{"num_hidden_layers": 11, "hidden_size": 96, "n_experts": 128, "experts_per_token": 2, "d_expert": 96, "d_shared_expert": 128, "hidden_act": "gelu", "moe_layers": [1, 3, 5, 7, 9], "router_score": "softmax", "normalize_top_k": true, "routed_scale": 1.41, "balance_loss": 0.00243, "balance_bias": false, "router_z_loss": 0.0001, "shared_expert_gate": true, "init_std_router": 0.00895, "lr_router": 0.000932, "vocab_size": 3705, "norm": "rmsnorm", "norm_eps": 1e-05, "tie_word_embeddings": true, "optimizer": "soap_variant", "learning_rate": 0.0147, "max_grad_norm": 0.5, "batch_tokens": 131072, "max_seq_len": 512, "train_tokens": 512100000, "max_steps": 3908, "dataset": "wikipedia_en"}
Below are experts of layer 5 (counted from 0) of a mixture-of-experts language model. Rows are named router (the router's row for the expert), up (a neuron's input weights, with its number) and show model dimensions 0-95. Each number is 200 + 40 x the weight over its row's rms, rounded and kept within 0 to 999.
After each expert's rows: a language model's description of what the expert responds to; "gets" lists some tokens that make up at least twice as much of what it gets as of all text. This comes from a sample of Wikipedia text that the model never trained on. Tokens count by the router's weight.

# expert 50
router,138,221,213,195,164,207,148,237,254,119,201,252,150,253,176,251,142,183,224,216,202,264,162,205,159,114,141,246,239,176,130,205,181,181,179,194,213,308,201,212,222,279,162,269,186,215,170,174,237,189,264,240,231,195,190,170,166,238,256,220,200,208,128,219,160,265,230,180,190,201,168,217,200,130,214,236,244,201,253,243,234,151,168,165,155,203,185,168,146,185,229,165,231,187,271,195
up4,186,139,204,236,258,106,157,144,232,233,170,142,232,160,207,267,220,213,280,199,265,179,175,147,275,149,184,225,227,212,202,170,186,216,163,224,196,247,147,171,263,193,226,133,199,251,120,273,132,184,256,222,220,220,176,227,218,189,222,243,175,234,237,208,166,179,271,224,167,188,155,207,230,194,271,244,251,207,213,154,219,183,156,253,158,183,214,179,185,137,260,210,203,205,136,198
Prepositions in prose. Prepositions in, on, for, at, during, through after verbs or nouns in running prose, e.g. played on, reached in, planned on.
gets: " in", " for", " on", " in the", " at", " from"

# expert 20
router,182,179,149,190,197,232,188,288,217,207,260,245,198,259,151,260,109,139,212,222,231,241,221,205,217,203,178,224,256,184,261,207,116,217,254,230,188,174,184,155,216,211,232,209,220,161,198,157,237,255,282,180,242,187,184,163,228,186,218,148,190,312,159,267,263,246,166,172,214,233,188,256,204,134,246,191,201,229,229,259,217,139,270,247,152,169,226,197,182,243,208,211,248,202,185,194
up0,260,194,153,160,173,206,155,258,244,153,225,210,156,225,236,181,278,184,186,225,205,148,165,212,225,209,230,151,159,270,230,150,94,278,249,165,247,200,159,218,200,159,204,147,191,265,225,178,221,209,154,191,210,226,190,165,199,240,249,189,170,212,164,191,213,262,79,145,180,141,159,165,203,221,215,221,278,184,220,190,226,148,112,237,211,252,186,220,131,211,217,209,181,196,230,222
Line breaks after rows. Newlines ending table header rows or list items, and double newlines after a sentence before a section heading or new paragraph.
gets: "\n", "\n\n", "|---|---|---|---", "rea", " Location"

# expert 25
router,199,255,201,191,214,152,106,165,198,161,211,169,180,293,186,222,153,185,209,231,217,236,256,215,95,155,158,211,176,188,197,275,120,169,245,198,206,219,170,267,270,229,283,197,247,175,213,142,203,217,198,205,170,135,184,151,182,286,199,166,227,193,190,227,205,241,188,179,237,221,203,212,197,182,218,256,214,243,193,231,207,179,226,274,185,171,192,158,132,228,202,321,187,161,208,172
up0,250,156,200,272,165,201,129,188,215,183,187,147,187,225,208,248,227,138,144,173,236,222,263,247,210,199,181,202,196,226,285,148,137,214,181,200,132,205,158,198,186,138,254,202,210,194,208,205,244,236,188,174,175,173,192,227,194,204,215,198,227,233,227,252,168,210,246,200,268,263,146,209,241,178,178,250,176,157,214,243,172,141,208,306,208,142,198,227,125,204,222,309,177,257,274,157
Arts and media nouns. Words for film, art, music, albums, books and awards, often capitalized in titles, credits and award tables, such as Film, Art, Best.
gets: " The", " film", " art", " Film", " music", " album"

# expert 32
router,148,163,205,164,258,188,166,211,235,153,182,157,194,269,118,249,192,198,232,200,198,261,179,193,215,93,195,297,251,205,188,235,161,179,194,184,169,206,200,181,224,165,186,196,276,190,225,118,171,277,211,218,229,175,188,189,197,197,264,206,212,207,200,267,218,228,211,140,154,230,136,163,238,186,282,261,202,201,250,162,162,150,227,228,239,126,255,121,183,174,202,237,219,163,218,235
up0,201,249,210,242,175,191,151,175,239,163,211,163,253,149,135,179,183,190,206,237,233,166,202,162,164,115,256,216,247,212,140,186,175,289,222,245,149,185,154,211,180,173,147,215,189,229,166,167,92,230,207,236,178,215,177,146,204,243,206,200,238,258,220,186,194,286,181,194,197,233,165,232,182,276,203,200,269,217,279,126,139,206,214,176,266,166,198,223,179,179,241,209,107,245,227,213
Initial c, s, m, h. Lowercase or capital c, s, m, h starting a word after articles, possessives or to, e.g. m-urderer, s-urround, h-it, H-ip hop.
gets: " c", " s", " m", " h", " H", " M"

# expert 29
router,155,225,231,248,235,212,167,233,230,185,249,170,86,216,122,203,196,177,242,232,214,222,232,185,221,197,175,301,250,180,192,183,168,152,176,180,197,235,230,249,243,263,278,277,204,166,234,161,176,271,186,226,229,94,159,116,195,236,212,221,190,259,133,192,249,226,216,201,191,254,147,279,178,189,225,209,244,209,198,212,205,173,202,168,173,145,236,214,179,220,219,201,216,156,244,157
up0,193,176,157,174,212,240,201,72,218,225,227,218,176,253,207,160,172,241,281,233,157,231,162,215,141,246,196,166,182,118,177,190,135,114,165,212,136,175,232,264,206,199,174,176,228,179,189,130,126,192,193,264,226,182,219,182,272,199,224,208,163,194,215,266,163,211,180,220,244,205,183,221,198,147,213,179,200,263,218,265,257,212,221,114,208,225,147,212,258,258,227,215,159,193,238,208
Single digits in tables. Short numbers, mostly 0–9, in stat tables, dates and measurements, like 1+0, 2.9 km, 3 September.
gets: "1", "0", "2", "3", "4", "5"

# expert 8
router,212,206,99,236,231,99,170,154,183,153,206,194,126,219,159,209,188,154,215,234,301,214,237,202,236,219,166,192,140,226,219,263,132,199,224,135,129,218,285,232,171,185,219,202,164,191,215,143,202,198,200,262,180,242,172,117,220,206,219,204,152,241,129,273,198,156,183,139,185,243,158,252,255,187,225,224,208,176,199,225,215,174,145,175,179,179,187,163,189,254,182,215,229,207,256,201
up4,327,217,176,187,233,166,145,156,208,152,216,178,177,225,189,123,135,191,237,217,169,207,201,205,138,184,195,255,180,230,212,243,186,249,223,148,147,207,176,187,192,205,154,231,259,178,178,217,136,195,219,176,242,195,215,170,183,209,259,237,166,227,144,224,226,237,209,183,188,160,183,206,230,130,167,167,176,157,169,217,237,178,195,164,33,242,231,170,192,221,171,124,137,239,198,158
Mid-word vowel-consonant pieces. Word-internal pieces such as ic, is, isc, ip, et, mostly in foreign names and taxa, e.g. Franc-isc-o, Man-ip-ur, Lu-is.
gets: "ic", "is", "isc", "op", "ip", "et"

# expert 43
router,151,182,125,173,207,184,219,223,210,198,198,221,139,295,171,235,184,190,238,226,208,272,194,128,157,157,80,278,219,182,178,198,188,180,170,139,159,173,216,217,177,195,230,189,201,196,179,150,166,158,203,244,224,174,177,175,150,282,237,248,222,251,192,240,213,222,194,159,198,202,195,219,147,135,204,246,234,284,269,251,171,239,260,207,159,164,217,191,110,258,229,216,224,161,181,219
up0,238,203,169,190,226,234,204,123,255,210,136,247,169,247,195,279,150,220,167,187,176,174,169,109,183,244,204,190,175,210,181,177,187,158,129,205,133,225,264,214,169,208,227,226,222,160,215,193,145,236,171,147,249,188,181,279,218,195,244,176,219,207,111,294,218,215,170,217,186,208,173,274,219,174,211,266,129,121,202,260,206,200,210,218,249,210,197,271,206,194,171,206,236,218,290,214
Determiners and possessives. Articles and possessive determiners such as the, his, its, their, this, often fused with prepositions, as in "made his debut".
gets: " the", " of the", " The", " his", "The", ", the"

# expert 56
router,218,181,177,190,243,137,204,184,283,162,222,201,146,203,100,215,169,167,214,234,252,242,251,158,140,204,168,230,162,215,190,187,194,179,185,177,207,151,217,189,264,218,176,224,216,269,170,108,130,302,267,220,238,205,125,124,235,208,155,187,166,201,172,190,242,244,152,190,246,231,177,218,258,174,219,238,216,178,295,161,214,170,201,196,214,132,229,162,171,172,210,208,231,192,246,241
up0,214,159,215,191,186,235,200,166,178,203,206,246,117,173,148,174,269,138,195,238,188,261,236,263,132,172,125,285,145,171,178,255,266,149,210,242,178,189,233,239,220,190,130,191,192,226,207,111,251,225,191,201,228,193,139,201,228,190,243,210,251,154,163,241,202,148,192,179,145,209,193,200,222,227,147,256,183,167,196,243,280,124,164,150,219,154,213,204,170,195,279,219,215,212,159,228
Capital S starts. Capital S (sometimes s, N, B) beginning a word, often at line or section starts in lists and infoboxes, e.g. S-ervice history, S-pecies.
gets: "S", " S", " s", " | S", "- S", "s"

# expert 16
router,186,211,146,308,222,162,163,169,229,171,229,224,173,214,179,232,223,186,222,239,255,247,208,200,244,207,178,268,214,218,164,219,107,198,244,180,166,190,243,199,234,213,180,169,204,187,262,197,139,293,279,177,227,176,188,173,196,187,260,260,220,220,214,260,315,250,220,129,278,211,167,200,201,210,258,235,227,260,205,195,176,127,230,147,189,207,180,215,219,219,149,171,264,232,213,187
up0,170,205,210,166,159,224,275,213,190,169,162,172,267,210,206,209,225,262,198,272,146,217,219,207,231,194,193,204,216,205,133,214,290,171,255,254,159,231,250,212,289,259,163,246,221,189,234,208,219,130,215,282,177,289,191,222,244,168,223,246,184,200,152,177,241,111,219,168,227,264,277,174,194,185,252,197,198,237,259,182,209,170,182,199,198,183,263,191,249,213,187,238,212,145,166,269
Word-initial P, C, G. Capital P, C or G opening a word, often in table headers or after pipes, e.g. Popular vote, Position, Creative, Government.
gets: " P", " C", " G", "ac", " | P", "- P"

# expert 24
router,240,216,215,216,204,184,212,263,209,209,205,235,149,221,165,173,183,221,233,212,207,232,215,230,184,114,173,224,223,222,152,292,175,148,261,195,140,224,272,185,204,218,200,185,233,195,277,175,235,172,239,278,112,198,197,152,208,301,202,257,227,200,165,201,203,233,236,180,149,208,99,176,260,122,227,210,181,126,245,214,192,154,225,209,195,168,223,218,134,220,198,267,272,171,191,180
up0,183,197,217,215,217,298,208,149,213,184,287,210,255,159,222,207,244,190,238,223,173,181,276,156,204,175,185,281,246,207,209,248,194,167,243,225,203,154,198,209,133,228,267,123,208,203,252,194,166,167,213,183,243,233,162,231,200,252,183,196,229,201,244,201,239,189,204,245,128,168,230,168,229,113,285,212,203,204,252,185,273,163,214,192,263,247,146,109,181,230,166,208,189,212,263,151
Word-initial consonant clusters. Opening consonant-cluster pieces of a word after a space, as in sh-own, ch-ampion, kn-ocked, fl-, bl-, Y-our.
gets: " t", " ch", " Ch", " sh", " fl", " Y"

# expert 63
router,159,207,251,164,209,193,216,168,265,196,218,192,174,211,108,283,169,129,263,215,207,239,191,216,147,134,94,203,223,172,127,175,243,193,229,216,173,186,221,248,237,183,197,178,231,222,245,191,227,211,222,180,178,180,209,202,234,254,155,170,171,253,143,281,176,191,197,129,198,246,165,224,177,202,283,211,163,228,202,200,139,111,258,215,127,136,234,228,181,160,205,155,218,216,243,211
up0,230,197,210,176,198,180,224,118,226,187,134,174,233,218,170,197,227,163,194,273,116,215,223,166,189,228,129,243,215,137,243,242,190,178,192,253,203,180,183,274,216,229,182,200,159,183,159,239,137,212,188,246,221,206,256,225,205,281,152,302,181,178,190,187,234,200,199,194,177,291,186,157,215,222,168,267,204,177,180,226,262,136,191,278,164,178,206,285,216,171,167,246,140,232,267,209
Infobox colons and ages. Colons after infobox field names, in times and track lengths, and the "(age" after birth dates, e.g. Born: … (age 76).
gets: ":", ": ", " | ", " by:", " (aged ", " (age "

# expert 14
router,158,230,128,255,264,196,164,241,213,137,199,209,162,174,125,274,217,196,209,204,191,272,193,211,244,164,191,242,256,192,184,236,191,93,232,179,145,238,200,235,210,226,210,175,208,174,269,195,208,221,180,254,211,171,212,174,156,186,163,239,263,220,189,240,229,206,201,159,210,228,106,161,213,215,186,167,191,191,267,231,155,139,188,167,183,196,275,177,162,245,152,274,266,134,182,128
up0,168,157,245,163,188,221,161,176,194,278,245,257,126,164,150,210,190,183,163,177,179,256,172,176,240,252,159,240,246,244,265,231,185,108,213,193,124,205,209,242,217,217,201,134,187,240,295,204,200,280,222,175,256,183,145,257,225,215,221,179,160,216,161,246,223,222,200,212,214,178,180,265,258,229,167,183,254,168,198,176,204,138,191,263,230,201,125,229,213,160,162,206,204,170,137,149
Lowercase word-start consonants. Single lowercase starting letters of common nouns and verbs after articles or prepositions, mainly p, l, g, c, e.g. p-andemic, l-ooking, g-ain.
gets: " p", " l", " g", " c", " k", " h"

# expert 55
router,198,225,199,259,218,161,134,186,207,148,238,258,215,249,164,235,152,212,256,263,228,249,243,227,234,212,201,223,194,211,267,251,115,192,147,180,187,168,186,179,179,188,215,239,164,195,267,193,133,260,202,244,162,123,209,211,222,170,161,167,142,229,231,196,215,205,150,212,214,236,184,250,213,212,240,280,171,156,242,201,214,145,299,180,225,134,237,113,214,219,153,143,259,161,180,186
up0,165,207,158,227,257,166,166,236,216,130,190,170,195,257,224,178,203,205,211,217,188,290,190,201,221,133,184,256,221,221,253,200,173,259,256,261,185,203,274,182,163,208,248,217,262,236,133,243,214,187,196,178,253,162,186,201,287,210,223,279,199,186,285,131,223,197,178,208,266,231,184,157,215,190,257,313,188,175,143,203,200,260,157,217,212,237,190,139,179,204,190,179,150,255,224,199
Letter v pieces. Tokens containing v, especially inside Slavic, Indian and other foreign names, such as Bolshe-v-ik, Sil-v-a, Gorchk-ov-a, V-ulcan.
gets: "v", " v", "ov", " V", "av", "iv"

# expert 54
router,228,244,164,287,215,241,143,231,199,201,215,130,170,208,135,175,192,187,209,262,242,222,172,226,229,76,157,206,272,201,219,246,188,201,224,153,221,222,182,206,289,188,269,205,239,207,205,188,144,205,277,279,211,219,178,190,237,190,248,201,229,256,195,199,207,242,230,149,272,203,179,167,233,139,284,219,185,160,225,174,249,91,214,203,211,208,226,222,221,194,187,217,257,169,197,188
up0,248,236,195,179,222,262,162,210,265,172,170,174,162,207,144,214,200,214,237,242,155,204,228,250,234,145,252,167,134,172,154,207,197,174,230,246,206,238,203,185,160,233,271,212,188,124,221,243,122,191,226,221,202,210,236,153,203,121,182,222,182,221,169,212,159,251,226,158,146,182,239,214,182,193,191,234,222,87,157,246,275,148,145,223,229,230,205,263,178,273,243,249,132,246,185,158
Line breaks before bullets. Line breaks that open hyphen-bulleted infobox lists, plus word-initial pieces like b, n, co, as in b-omb, b-asketball.
gets: "\n", " b", " n", " B", " co", "- B"